config = dict(
    moe_layers=[2, 3, 4, 5, 6, 7, 8, 9, 10, 11],
    balance_bias=True,
    max_seq_len=512,
)
Below are experts of layer 2 (counted from 0) of a mixture-of-experts language model. Rows are named router (the router's row for the expert), gate (a neuron's input weights, with its number), up (a neuron's input weights, with its number), down (a neuron's output weights, with its number) and show model dimensions 0-159. Each number is 500 + 25 x the weight over its row's rms, rounded and kept within 0 to 999. Numbers have three digits each.
After each expert's rows: a language model's description of what the expert responds to; "comes after" lists some tokens at least twice as common just before its tokens as in all text. This comes from a sample of Wikipedia text that the model never trained on. Tokens count by the router's weight.

# expert 7
router:525513504516500486504564508507519503572496480514533471497560483507524477487514496503521504506479514455547474530504515519514486509468491517482529456536510489477549466490484548496482515514503499507511506547489472506529490465526482509518481496532516474530505522490497478510480439530496522463503518477485481541528517509502468501495507565519493535549480503529494490476492551553495473470444496476462523508475493512515495511478495521488475531491540505491477501508504485482497445535501541
gate4:482520517498490484508447534480462484457497471498549502501470553499493469477479514477520533493486479512499537525471504479509503520491493492507480492484465518557523451496563490515479460440497500488503518474458520540537495460481491482518499466463479511520488494520550486515544462509484481486502452423468536510514511545496486480497486505520527504500478489535501499483474522515513488495481523502501484487491482465495488501523546468465514501502491473502519500459556506477499542510483512
up4:479496503507510498505489487481488510473465495507522477530499447509470498492513494461487476473526526463502498510511468491452510533504516501477514538470490569496462471518489516453486516521543481522484509480491546501518514481511473512474469471473510483449502558500445471486518526452509492482502551514519529475528477469489508475488513484516523486463489556502502532486513508489532521479463536491471470526463435492538511504493482529498463538498498521524526475526489519483524492520540473
down4:500458506489492469525491497479490513501493505508527471491480514531490492515494522474501477511487510497514527476478489514467492448481459459516514498509454485527488486484480470489526532532478440475542440446509515465514480508516529507556492508509486516477530514529495515503545474496506445457486501505497478492497470526501503512446518449480538503482461500530517519490478483525528500506504505480473562484501505500534500498490504514460524512464509522447445446477522484534460526477503517
Description: Pieces right after a capital initial in names (A-ly, O-ver, A-FC), plus "ly", "ers" and digits in sports stat tables.
comes after: " A", " ", "A", " O", "O", " E"

# expert 24
router:521505460519494529518519485504567510550477457525524471503513496485504484497528464520511500487553513502493521549482454490536477531496541485503515525477514528473559487499503492496486484488531473535489524563501479507531466507497519488500463486526503480482495515485482479518532504497509519483456500511489485532545549487508501520520494475518446504526516503542508494511539481500489508481449489530500486440464508472508537543511477500514464528484501518505477508492560472471473492472487527
gate0:534538474486546536502508490482491520516473519547489514475480499546475501531529508529485488469516543500477462526523497507542490506538477522478519515527487500494536497501493487502513465499481513516482544517473524545529506472503508556499535463524505489499524484481476464503502499542500525485518482544515468480496478467505475453500497499448508501470477519520482513515520545482472536525484470492474499535488486503501508531491499490498519464566551446487511529525488501504460503519565528
up0:485482513488524495493469556497554538499469519485499515531566522479461493489512494531492477489487481492488521526512489468509471498488467476490474516510533508532510476478483466524532457514491512494555492460512462487470471517467470488506461481546522507525488493501508456489532560530492500540504483499489493472491500461510521457514477467498497510473509512505490527483513525503479459506511533526509493482484549469536510514474496479527501542524529482488455516539496489523446525514523445
down0:497493464473544532507492529466512536498498468494510502491479468476467499548492468547462506479495500504520483498498519452459467503528519495460474477508563497491476504466455536510527518491523468511521482501517485504467478505470519502470504533535539550480504495530497497520469533536484515452525479555482484508494524533530548482532573520490472471492497521487510477532470502495489482537491485482443510509529514495523505495523529492513524473516515506511530499476509542522477506513499478
Description: Opening parentheses, colons, quotes, equals signs and newlines, especially the parenthesis after a person's name before birth dates.
comes after: "\n", " =", ")", " /", "\"", "born"

# expert 9
router:526516526501515526475566497521541464558533474492497471517520494512559476514479503530528486482530524496483516529518503464480559518489490495515540496495571503515447503504521495498496490520503533519531491505479462518505495484484491506455502490497486452477527478463452455530536485549510490527507514486518486509553532488516506500448470516525494481508446488536487464472550475511495517521498519504496505473486483509498520517499490498485508501505533505492467477480480495483507441483525502
gate0:504527496515464540479525507507513492530530470501555502510524548539517555531538469493511506533471515502484522509530527512493529531480487503495502487480483510464467531527540505509479465513507465519517481520502481528533535488542507479553468494483508451499491487510484560466485467518496473529517473534487475462555521486520500498469460470496531458498505496511479500480509507473476495529454586513515528475507491522502494518508493491516521521484503474487520496490519484513454467480524489
up0:498510457482513479462504465495478483491507443494483533488454515487448509492524488466481527477537512469513478531489482483512517480528478488507510533501486459519552536528489501505508496480507502475497480518486554480484442529492463549474500495485495535493502532481470503493498474460459496496454504496501536525471502529515512543543510545523488429527467526507522506469490478531483505524532439483485501469510501535460479484499485473468518504487489480474525482515451498512477489497503508
down0:520487506483468479524505524483498516490503494480496507502529506472488488514456577545475490539515538533517476477523501480515502499510475536495539468487513498516538468485462484497495482480501511478530530462486482494491504505534472523453540531496471525509478485506506526492499464544498570443512514466472487542497523525498516511471527468449526509491511522470556510523506500510472528471513503490475521455529526487452489499472511498507483461490477492535487483473521482521541527495455479
Description: Single digits 0, 1 and 2 inside numbers, especially years, dates, scores and table figures, as in 2003, 0-0, 11,300.
comes after: " ", "2", "0", "–", "1", " ("

# expert 27
router:521533483505537513470559517538512487491502472510497480480493530511526463505499473495562519511485488497527531510518458469517492519521515513493497470515517505494488503499489492533489556475519509491523495503533477484498481486499502484503516502508516476438522486487515499520522447519473520472475515498463425561519528500534463508457543489527486573526494526499516500458524529547477464476478492510535488463499515497523547520491523523503517499467545508498498472486499485491528475498488543
gate0:523555470508511487482539535461517487491506457516509497473451521489485484491494482535506493503491528471517488514473528501501518523481473499513504516456490506526504498531480519567507486480547468523481476499486472490563495521496536463464464512474525521502534514532509467502540485505509494550505504515516506512492530475547497505530511479528468511493510486445478472510490500534452442497510502501497488499460441483487469494484503525503548529496525451500528452480517485464516503462504513
up0:466470483504540515529476477519516471514484519473523498530490436514499476481530497472440488515500515460505552529518494473485511496504508523475517480524508477461506504530496510444514472499507513479543508518518518521513513514489490514523505488536568536497473518525515516527475511510469537505579497527466499485473461538527503501464508497473511487470534505525498528501513501491491475527455463507446488476505533466492477515462508513511508502514465507498522493504483475485472469552531457
down0:488518524494533489457506462484503528481479489498497515522498466506536482500477485497509553513518486506503464490472502499502506453487516499514465504482491548520527512501493523497506513479485497492535529492489451486492513521457499492512435492482511486476455496531495549491507499483547522499525505518466456458478532480494482461512539471487492505484507496524511467514443495484530494520453527462509463479475506459456497526494495469472499444542521537517494513531509453499534553443475500
Description: Colons, hyphens and parentheses in infobox-style key: value lists (State: North Carolina), plus word pieces right after a capital V (Vindaloo).
comes after: " V", "\n", " v", "V", "v", " Born"

# expert 35
router:554495492488468525452549498542507459502501487522460523471549441476546474502490465499548465468503505479523538526516481473523508500473500514503493485472507523503516479481484482521468515514547506539510460513490485467467500481495498479514521500527497488517492483517511486513534502511516522468481501480507480521510488518536482464492476535489497552518518498494484491503542534519506503488479449483464547473462499502519544520563499485508451515462540507505513457468520458497517505521501484
gate0:475468499482508511497496450494514496543471469480480512495510490521517467468523520492515457526507500490485555536557474492518504517509533508488518515488499509495526495486525512506514438511467519541507549477508470474485506521540464506457550501502530474523537494512536501469508493499503500478507489517505516513503491536518479494500533525542499495521476494503503501460506459510514508485515491470482523470467530432525508477498510465443484522469454532538529478512515512516536427456510486
up0:520508478468480463473522506459489504493476485547474491473510524578460499520534504444494519530516517485545513504514471520524504507512500467486500522520499501540461489527494510502522491473521494523484453521493506479495482513514482456524532472480502511533467540491558489509460477479470531491506458502501508524465513548494465527474491494498471485501514483444490510488521486538471544480484517496461550496456540467491527474561505501489487535507528517472482484491505506489518486517482511
down0:515474504471503500487506515506493514498522535528477488506478494490480492488513491507521492503525501463471474535513524459493450491502514478526518499525461484476517461473549486488516471465479478494505478510501475502469541492474475477514532465541535489537527488509497497550496523530497458493508513540513513500524491493507478473480470522531520526474545528496548470503566447482529487453484498571487495461526467487491463505496492523447492531519454456518510480503487491504473482460508465
Description: Lowercase inner pieces of personal and foreign names after a capital initial, such as R-z-azade, L-ars-en, K-h-unnote.
comes after: " L", " K", " R", " S", " D", "S"

# expert 4
router:537516437535545508500524494527593450504482471481498485428512470491480496532513487494547499526530501507493501564541483493490474512511478478492516495506511503547494509499522476438481512510575488503500484524490460546486487484471508490514497481484456503490522536485496494519544476469557514507485488512497503517486475487472477517512477494474526481503497499514505496468515512511471492509506459495501527477474517526497504505510504490505477539456504529497465464492519468519497469508504515
gate0:493507526471522516511527498511501489489500552552478510479501534506504524533488497486478505526483489538536492524542485489543529467523522552495503516522466494509533467506496511518470488484546575533481506492484498474474496492515496520466500522490528487525480531578492520510512508536491498536511488490545489517506519520541509485503493519499541499528502472506498495514453550510443514485522474475553513507514484470503519512470501479544457513497499522509506488519492498507423537496495539
up0:497482527474508501479498495493513490530508487513496503512501534514510516512548509479548484466491544520488503512473499484480515532508513475494494506491468491485475492514539479524527509501544504515501539490478500512535500473479491555496440515469486489527458522539496530498529500504481484539524529513496522535465496568530508479524493445478523516443462494450474545523499495474488501503522498503534518465517510502508523529502511456520475516418525516529531436494515468465493486501477515
down0:533493524491508470457498462458491510463518562524518503535481519491504476490541529507511476496523523521506498493482516489469525511493492507505481530546476511511510532517499493539519500541451494485509481526458480465523468494522536479474452490512545512478452465524493509495509473484485515491490503488477510549483461524486515478545507523529531533450468521461475517478482522499504521481480492474496505505490469492503538497550470498448551535512505495520455474513551466500509500471473512
Description: Line breaks and table pipes at the start of rows, heading markers like == and ===, and capital letters starting names or headings.
comes after: "\n", " |", ".", "==", ")", "==="

# expert 3
router:518521435510548505492514474524612438496481474494522472469518479505504473519537496484551494538544549499498492540520482512519487519515473472507469510498534495540512502523531493458487513523572483504503487518479457552467501494509511492526489493468468487472535505487494487499513463467530510509477470503494509510481488518500496503510504498497541498490492498515522478509481519517454502487506457502513504499476532540508489513505516498493494534465505538510461476495526501503474469498498533
gate0:460547502501544481536507472522516471508506486474513437479545506505521476510465537484551515511512517519488471520481450470537499501518483516511532495471495519492499513508468485496503512483532498449522491547537455490501507528507524504480531506459509502532486533516525511492472514498516549494490476500514440529444502504519485534541548505515469513535470489544539469500530493520512494502499479491508546466513505525515482486482508463487502477496462500462481486492511499517474518566509476
up0:525496550473477540512439472505522482474493535510509461488475481453501488492530485514508478454535478521555523513466525432517484523458433517540519534505470495528487498451526482490516520517499540522511530519485512479513506539508488498510500504511523523542520531501506500506507467503518469472479508495507506518506505488485461513510482454514516463518492487542471483482442494496501493480492512497530531510485559511487506476487502505463550469462491521495521475479497482526457487490513526
down0:524471460494485506461483540502491519464549519467488502497451503493489504438509493479519514507514491495446488503536484496474530514476548502504454497517487519540477489495515528501508483486511516492470462452511512528516548492504511502524505492500507515461462501493470469494488486559484448495502543509529510498579496519505514532479483427506525524451531499485446502519458534458488498508514510501473481488476492484502483467536480504498488506497508476496511513506483483469525474470495538
Description: Line breaks ending lines in tables, lists and headings, plus wiki markup like |, ==, ===, and capitals opening parenthesized names (CDG, Les).
comes after: "\n", " |", ".", "==", ")", "==="

# expert 37
router:535501501496526529514525484528546484517476445498507519459527521502535475476564481469516523481521492495465516500535524460528503523459518523529498515495537528533489453545534479462459520513469524499495510477484491523489520477552504480486470490482477510476516484504537492468530519517472549501489482507503500551512487505523499496454532498469448527546500522530514479520510513522503529508450501517534493501462519540500519526498502537509476537501494502521507511465501525476552500504484484
gate0:478525511507530497518486499539532522495462437527514484535490517469495536522550503530476563504526469532507485505511552523537490504485503469488542464462532510494462508506489488436516511494513492517507539517490466487511491513533491531505513491500493466526471506480529484497527499517473519509534467477492505504505483453499484506518522529491477505501471494521562500490506493506467503528497534491506525526520516522464470444498489466487475523503447525526504531451480487520506435489476470
up0:511464497471535507461498495502536477542486501483492502481519481490468486516522523500425530456496514487495478548473515471473482487435495500479523485488509464487502509489447503463516448506531484515493528515475460504470473458518433467505507472505546477496490472506546488488524488516483480497540468515521509481517483472521506512523459504476528467481444556503487507540468514463484466486527520468517475513519520510494526496485501463500510483514490539458506519506515495514501504509477479
down0:516510493490477433509473528516499525486517496472510482482495513469516492512502532461494513528526517481485507484498466499523490490503501478521496490501504502478558451469569495495516495498452508467526493499506492482515481483502508496449516493510512487524523502523470517470523454460502459491492520504485488450517540499476498513470480525528554514529531465480479506510513439499540483464495482524537485494472537516525521567451468467484483529480465474534514485468518482540499472480473474
Description: First piece of a lowercase word split into parts, after the, a, to or commas, such as f-eared, re-ach, sur-geon.
comes after: " the", " a", " and", " to", " is", ","

# expert 34
router:521533483515470525474508517533507468529517492528493526464529472472545480512509486516550467480511494444501542508512499485545492548475488505526528479461497515483519483492507464508474523546531521535538485489469496484491465541512480535516506515526522448521516473491505528520495519495494496471510484463530484528528444531481462483500491525478503556482511519516472510514513547515512517474468469502479544497471479515521558526517485533498491527494523487475489484491518454461482496527519498
gate0:528502505487505489509531531476491505481487501507477527478515520443492467527485460551524501525505493521499500507489446452492438553463508523497470469493467473513489524508523508502487489534512513546508557534480549487477510513514514505449520503493510493515518502532493482500520524521476456497502485485478505556541509506523479479497471553532464501520501517494484489521490536473464434547474522517479546511529490537487501501493509529479496473472533473517490481532521468514496475489520496
up0:478457507473513527507519564467474505520499538509478461541503492515494518442515494517489463508482501513495535481543476483579532518510458497486463539496503518480483502513498523498515481475492475495511526513479477524504474483525501477460471500507473467498526456520500502473510475516493485512513445475519488528544522478528507494480481516492479533516491484470490485567486510518484537507468495485483485537497536485522508493518540465532490499497540471525492527495510490486548444541529527
down0:529487494485474512495470480517511502522473458502501552449518520463524495520480519487527510504545481484468482492485511475517471488502513513472462520487494486520484484517489520499507563550473468534472482498516531481479504470481477484499532472458488502460536482485528482545524470495468453523494497543467477477468495517487491483496493450505461493481502433459537533497531504520515516498502495474475492504521509489520502491460510507486474518492502488510499478556516509518493444569550497
Description: Second word-pieces right after an initial capital or short opening piece, such as L-os Angeles, L-o-ading, R-iga, W-e-ightless.
comes after: " L", " R", " H", " W", " S", "L"

# expert 17
router:464483519494525524463526488497557465483480434511506516472557443504539517479523460548524517509507510486512521504501476471526502512497488482492472478490507483520457482540494473513447524506556522522507492473533469497491506505522514547502524517530491477489482500510526480496491469521536481503453525500471455544520487497495461520518490485511480500507463520505487458509518531514500474478473492483480512471522504480514502531547495493550481479512513509486478481449562509492506483524457497
gate0:536501506506501510504508511449509513473510506505529487500483527495502488465561493513530522472462543462468499485536509520495513516492527508472491510509486490577457499507502460532493476483495540479497501550484444523558488478513522499469510477489480482486506539478490536485506492462546503469530495500456509505499509541536530540536508492518497519521501525545468514525473495503535481514542505478474537516534464482493504506499520526470449460493530482510520483474518477486507507557517514
up0:463501532501482476469483513490505465519506455545566498469484567509439490490501474518501532459493507473513459505527457476509523490456473519499537484484531507536497499499480444478464475508494518504526505485495504488502507470457470466555488467490498495523471472509510512456497480524499499475513478478530502515472486498478520510541487492509470512547468471488475503448515456516508542484446532500461497510508495517538498527500491505490516486520497501453495489507495491500547528522487478
down0:502458532509499496504529481477504492544517519549503435536488510496512523483472496528519503536516462500507512549471513488501513505492497500479548484504506558504533533500479485493526519525457492502496476509501476505479488469503513491510505541468538468498482541493487530443508488500495534466434448543501489478455502495486472467514468513519455446451538482509508496487520509513488493511513456486517536504549482520517492522493503542519480503499545516515474499506483514463471522477471484
Description: Capitalized field labels and first pieces in infoboxes, taxoboxes and tables, such as Phylum, Pro, Born, Coordinates, and prime marks.
comes after: "-", " |", " D", "D", ":", " d"

# expert 36
router:519542492504467511471509517524512484530485484545462525470564453502542499534512476513545471474507529475479526524517501485519499507509509507510528497455505516487520470495497480546466516536540508520502495499486480472477499488512486509501500516533506490531477510506507500545506529514516491478495488488524465534530444505499517467495486546486499548501531528496487525504565546524516482485462451461458537470483482501508545542534497500530464541479507504508476477483499449494491492512528510
gate0:494518516527474525466534514517543475512508500591460486536516514507521488498498515489489502521507516530475490564488491472457524519519522501477527482470472475520470495517500470503471514453445522501482486492483453468498508512480533476485566480512534501520486510466523487544480490468479463494457470495484496515511476477494506479468507477483509520486497476501461507474513513468450488489508486509490492497527473565500540505494489485474495473487497477471489562515529496493474502449490514
up0:504513518504544501539530517470489525513520453475510483491492532499487452495489510485484479480507478471496518456480523541496574510506537490471517511475511461484456506491533474521492463533516513509484514493537489439508527521513524521508470503563472468509534546506517501485467516526488520531528506540478524539488559496509458463488506508500467494482549464527471479479489481516524482472518449486493524510507497531533443506534500470543513503516476514504505479491511506495501511495510500
down0:501481524528520466475513499512497450563514508486551473502516495553525525516550511471500500474460539490505536517476518546547499508495479501504530492470499521486512500485465497504498463505507495499500502471505483486518443498457545483479507514474467493490467540484545494518512495482491485430525508499507517502494527477462472521556507502505509525477503439535501512469489504523469508533468502499515477494506527539545494504479497485496504501488495508479471528551475535463510529538501547
Description: Second pieces of names and words after a single capital or short start, such as W-yoming, L-os Angeles, J-erusalem, L-incoln.
comes after: " L", " H", " K", " T", " W", " R"

# expert 22
router:520528483490536505480511516554524536477466450519519486491525481540525500528506479526533502506526453471521512499502494464505508540506466484525484530510521493476482509487509529490457534455464512516507536485522462488537467516516478539538515489494552499449517446494527485511493481494534506500470489478482469560523508515488490490480484467496482526566509543503472486486492515544485514485513485492528502516480493480544547540501506481498524494470502528502460483468497508451488464499505514
gate0:524490552497506545520501498529481465471428487514480488463522500543483502545519514514500471507493505501533493509520495427493481535459529437499505533499502491496487511507479501506473446485482467533553473495511492498504501475538470485507504496494511431482502474517499523469506495508519504480525503495491509519503507529518527472499459450554466532502479495521545488505467483516500451524538508510469519541518493503508539492539504487514528498499532543518509467497482505529493518491512542
up0:504455469440473537495509478509509541478517476498462428496508465503526533421483524501467508488488490498489468501511511515503511497490475499489550471486495487472445478479482486517529521462534501508511461477498458531507467446479487489472508490481492504500491503486482467452472522494502520480507513471485508479518514488511523490523529560513536514538493509476457504502561495480508487503503483464452482499526478459508481510475518508473507488517481515540520500488483479497464516487459534
down0:449490506522526542518511462461519525500483492531475523447452510441525510497501533519482512528524527472469508466510513484513516503542470488501508502498493491510536506507530481489486501450437533527465503462486475493519499480504545508486498549499485505508506505494553486493471537505491482492467533523545516482519504491504495495530455458465497498515475497527521509505486466545489451506484483437522480503495515491478526526519482530534514485494508463506465485487566512490452501505497501
Description: Hyphens starting infobox list lines such as - Location: or - Coordinates:, plus en dashes in scores and hyphens inside names like al-Rashed.
comes after: "\n", "-", "–", " Location", " Born", " Country"

# expert 30
router:517556498501471517481499524529507494532518480507497500442533444477516451513509482528526474475518507430487510497523517459522516519496497501515548509476533506490538482508500469531470513546511514514517490496500483500506479494481490477511497512496518483521504480500511513563514532514518501452496453500512462547541482517505494477490476515492524552499514544522489502501564554522549479472460470484461540475496474489495520534536482511495474529482492489504465507493491460463510499508513484
gate0:499531456473504502529495504496495504527530463511494489490468490508501508470521505524498474499506452504481493511496517477491511526471500489493525504505513479476556451483511478472499487507498497479541515530542454458459474550463519453551510490524505516499465545489465454499478519499523522498476483564475480515496514526497513514503478513475487520513563470488480543471465509465444475487486485505524477533473491487543456471517489459469512474524505501542516455502528487486494474483499516
up0:526485527434476489492476531466457488561501508497523502550487465479487504527473488464501505477518515527517504536481485506471482523478499495529490480481518543525506493478513507486522516476473473521464489497499463509480460468514441495474531477500525495489507557486514491472497498471450529505510504515502507504477456468526515481537523481486508480522478501504502455510507496514483510526495485426491487491469549519516468503538460556546511493460535494480481481516511504489457525498469521
down0:520510525495499519500483506469497503507494499500469482477506487469462548454529505487522507522525501472528471499482496474482512501501454467525469491462493481544483514500497519528550462500484490519488541496519492531518497497501518489451493585512510511503433476497479505467469496520531473511444526497504462482541563510541517488470475486487476533494540495508504487507499482511491534503495530529500531495519460467517510517569510458490495529510514493523485492452513494481528493546531488
Description: Word pieces straight after a short capital or consonant opening, often in Korean or foreign names, such as Ch-oi, Ch-ile, H-elene.
comes after: " H", " R", " K", " Ch", " S", " J"

# expert 33
router:496493493502502489526523519548528503493456485485504458463501526511531480514494488467516455523525507492493459510498515492507510505498489483498456507484544465485561461515412498501486516493500555475510489511468514465448501497489480493506526505525511544491520544493558515492453487541446487501504505511537482518534459480503470509531524507484533499528508513474479521483537484521503487452488548511529537460507509514520494514498522498525501533493497517454521503520532480514503457519503509
gate0:495500480521548492500530511524529474486533528492551525479492511480486498493440505491525533493506502487448480422513528495440508477507487526534516504481492498523518487515531526522510548472516529478530505510503484510497512474495509475512501457475502482491504501495532518509486453489515459483488476539524471504529482533501476482489472510499537521511502529476456480455465465458511490505491510510537537466496496494525475581488484463488466475512474528442477516498520481515522514518514487
up0:484519457482529528490497477461502461494558542516488526520528488524518480523469517510499544505511482501493527461505524532484529525496516518543482492503488475466534467476525516481502529522509551485531489499513513501468478464498482487460490471518479483530507474507490488477525467537460508501424458520504472507525453482515495478476525509463548521482502521467470528488493483479473486476500495525530514476497525528511444501475481496534436484516501526520456506479491531497486495514504543
down0:467515491487487528522542463555528496495515533537559506485503476474502462503500507493537551496508514516500463512481486472506511544510530535514497524499475509531507496498462505497494514465496500540453525546482465446509500486519516466453489510478507504495477433507560506492501454455472491471508465469515512491554475510468532483494487511514490529471532474473502479502493477477465487513485468472484479461490507502531499504512500509473480517543484518500533523507505461510495508513530550
Description: Single digits 3 through 9 inside numbers such as times, coordinates, statistics and later digits of years, as in 156.666, 1768, 1980.
comes after: "1", "9", " ", "0", "2", "8"

# expert 0
router:496540491530555473505515481515549475524507479503521520457512444513508498528506470498564472534528503486522511506531496511482487522484489431487506470476514513528536493528496482473499478535572512501515510528515472510471516514511522493496496484478532477490525552468498501524514482500512505524506469538464475518502516522477470497516474512486519520508505518466471535493526511558499505501485482505533519476465513533533534505551521479475511535514497515514444463474525485497528465497473533
gate0:462505492515484497532468477520454497483484497483538519516485477535550459517483500505521546541508508440494511490491474496513502488504513492474473519482516571452556525481467510539468444481483536489547522498489493497540510509511460540524496489514523466477482526492481532493484518437517510493502494529459499519519504521511504478487486453514520509544504505494499493536497493532488483528532523486561498505510500509497486514500507480470512480517534525484461432481532481526514487492491495
up0:555510522527512450488507504493514521502493478437490520433494473499510485555516473492498494514508527516480488489509503484479461516503470481500557474432499527536507515488500517465455503543515514514521481497500475502486487510452504489479555520531498549501523477529522498499514468513499535466460505510502479539514519484501482506496508523516517497449531496489488514513549541509443550473500534491501482497548507519520465459531508474484495516499515498504506513438504487500506485461510490
down0:511488491508479484523522492490495507499516473518514483468516535516485521498540504524498486474511447489512508508485522435516507521513500542502500492512484543456480533517532548496476437490486476493481509505496523472525488519535451543518495539467429495510523511489493460515525483528519501495523480478512487521515542448500480495494488426453491500530484478543496490499515512554491516497518542484490520482463492496487468479474494550523465471485516527492490471491510470481483503512560487
Description: Capital letters with no space before them, starting a line, name or acronym after a newline, parenthesis or quote, such as NOAA, AAW, USSR.
comes after: "\n", " (", " \"", "==", "-", "==="

# expert 10
router:512513517494501512482518497501546501538502464514525506497581451498522492498536455488525457560521501483507514478548511483474489469512502496520500489469511483521503484527496471493429495511506512531498469471485490486468501463491480528530506498502492483488506499490533473503522501522526480440442501484497455519500506495532498527520497497548468535529474476522488520497548559512528458478471503468501521493508511496477525549485555488499470507526498514469461479464527502476501497517497511
gate0:472549511513478537477471484516497499507504474500516466485488521503503505506489515495565520499479540492513493508503512502498500561489474522427524482524505520473547487484487502485516497544515461485504500521500503512467482514538532471486482522528501532511498472480495525515463498491481496499540456527554507513474520532474479458518510522529540519543536488500506494531514516454485479499506505525494503515507473473521498522488556520538522561506436522544487528513522461469464497535521508
up0:496499488504435510479517407516516493488517534501520430541452547487519519457511500484502481477497536513529481491470490494471475515485536512522472505498519532497499498490483471509491504499542491471467517491509478499468499507537510471481515507483476507501518526533490461486466457492487502522522558510492529512525499477513471514527506498506480481511468454471515487475527442464464495526488468532485507482477490502475511498495497473505542489553519543487490467513489541511488495449514514
down0:480522501517478531487504464536527491490473496478504459497490486496486466526501497494514532507513540499495539528533482523495502469515499467539523535516503543523487497547503504445504475481517490551502514531536459498476492532524512512452470500512502515545507527483492498470454474553469540522495542556511492513499514515485441486487467483473519506535501493492477475532513456555535471488514518511497534515521505488528557512496491521484533522539490533530487462534477518505494485526504509
Description: First word-pieces of capitalized personal names and proper nouns after a space, such as Jim, De, Mar, Le, Jul.
comes after: "-", " |", " M", ":", " D", "."

# expert 5
router:523523509525513507482507524526533475515484465511542490464559477489523456490537492515534473506497515460521502513518485496527498497491484485486545488488506496491534475505493508479478511525514522525533516548500487540507480483516497529500501545511494499516468467518490487551469475523501507470526494511517479529540516507472478486518500550484466532528503495528476514455502565528521464472444500458488538486497495508512516510466518513475482552524491490464513491470519471467516445566490529
gate4:461508490576520526466516498523528553477502522488516521476524523496480469529496477513516508489577536496514498503524490515482533513543537539470541553480495497492509498514533475536519500551486544521521508474553479486502531464498505527529551472477456519514495488477513511462486539540493503525522475495491527476511478500510486480491501491511479497463484470519519510487490507530490489506479522465516530492536495474510452498465552482512496482510491503485494502483501502464547516509485535
up4:505461490514538462487531501499500506500457520494513499487505507499509533527475504489477519506494498495502491444538494495531459544553485482518481484446461500489499496531498468500503473493508515480484512505467479494532524514517510471465486474481513469517534479499499483402487515501534507463519510548483450506459517513478479520518505501505495539481492552487570480470513474527531482486513538499477506479452508461506532486469507487518517499491537521533497489513493553457531510509510480
down4:519507477480490489472524550494528506479520520533502499477529553463525495478547547512504488530521515492516494541488502495522484464472477542482512491479501488522480485516539478489492483496552521470448508508471519508531528473480438525496482475499470476491525488551500502576553479490503478481554519492506545513508498475510530510473520509462509533453495506461491506510523486489526475493500530480480547516516476481493484490539530532522484539513478478474511497491531501478507515509484456
Description: Word pieces and digits right after a capital A, H or space, such as A-qu-educt, A-ust-ralia, digits in 2012, and AR-IA.
comes after: " A", " H", "A", "H", ".", "2"

# expert 29
router:497529520513477491509501501512504435530471469501493488480523467509520511516501493525507476482521526450442523496516508487488533546518532496497496476488524509475467449501511494491464502521538514507470480523498462465497498516513468524498501475513459497503510524505500495523487531513459482489472507545513497523508453510493478498514458547530518507518521551509480505537482523493502514502429497490501516477483453522551529580507455479495503535491522530523486456475521486469461506539519493
gate0:465514508467490482516517524539473445535480465453503466462470484489493462487506538510522516490488499463501504483473549497484473525525493504531527519490545540492527519528465511431522499477467526482496501517506517454516473470517477532488469526505524529495505491467502514494501517523461505517464512518478500509522499508507492503517482485490502525556534531500460480505492562517484489498520525462513529491506506515517516521439535463475527489538550494498468485499491503465502465544500529
up0:529486499502511543508502527512498516480508517564476520513457477522508496548530482519453483535511505563496503493529481461539496480493539530481497504496526486503510471501460490442492508516477497494456480475546456477534470503503515518496488525510505510481515486523469470534536470517520537515527499504551526530483527501460500495532537521501508467480474498502514496459503517494490532496498464479507479500510505522507555483507507513486439541498551570515497492496476512525528487528514523
down0:518518480480511519501490527554463482524472505526501512484500518530505538505546433478506489514510484477498451511469484478527512507487508492487529503499533489491469556510515506513468515524463434500484496511470509490439481486491513498523476494461513457510504459456483470452527473460535497493442489463492468503504491501511505429441460528528472505481548506480493517462487525478492505489496478497498504526456480510512506515494488476530507508496486495531506479528496464479522490528494521
Description: Pieces following St or W and sports-table words, such as St-eg-eman, W-ic-cans, World, Cup, Team, and table pipes and line breaks.
comes after: " St", " W", " st", "W", " w", "st"

# expert 14
router:492489507490528510454518484514557443496446473544509506494576475530512491499538460504584478541500503504514506487517484492508508489505502496462462457504506488518486480525492518487459530481545500558493507478494476507496502510502494537485515506518509470485485511527520505499481488554503479479476513461474494525526517479522503492495500505480458503499476503527482511501560514529473430503474493508463519455511488494494510549507522481499461504475502506485518467472522459498521489484475504
gate0:497500491515522516507498501558465544496482456495485465508497524492488511474527491510475478455533505511492487450478519504530503509506530489506497501524514495536460464527537495494509500505483543503519519485449455542462476442491503487482512470462531545514499457513491485463485506510509486527467496497479483506475506493541506526478501484568527510466501445530497504541539503494504509461508509490522551481552469481493477518525502492491488451498477502513517480497558482445501512497523527
up0:499483469466429504507501523499537522496491475544515502511535458543517514479505472478530515476495484556520513474492500510506492550499501504495498499483475517517479510500512490521499507507508498496489487484513508498474460531496516488486560522543498486524523479587479483481471481547517538519483499455502533557485489554473535505546518515521465529528488490491456522515500524462455488444491486507501479483468474505496530479492507513500474491534488520515448491456497506483489480477501505
down0:488526485482495515419466520541524518509515510476504539482522444481497505504519516504490549478521426539500507463501485478519492513497493481496496458494481487503483453548515481535522512488503485512506502510497484525479511482493515494521557486480528488520530466552486484491524502533523464515447485484474494513480506482523475473488496528529472493499470494505488515501526520473442534495489493467483489498446527462470488473532505519475478486452453491495465494500494534489505533450496517
Description: Early pieces of names and words after D, d or De, such as d-raf-ted, De-uts-che, D-esc-ription, John, William.
comes after: " D", " d", "D", "-", "d", " C"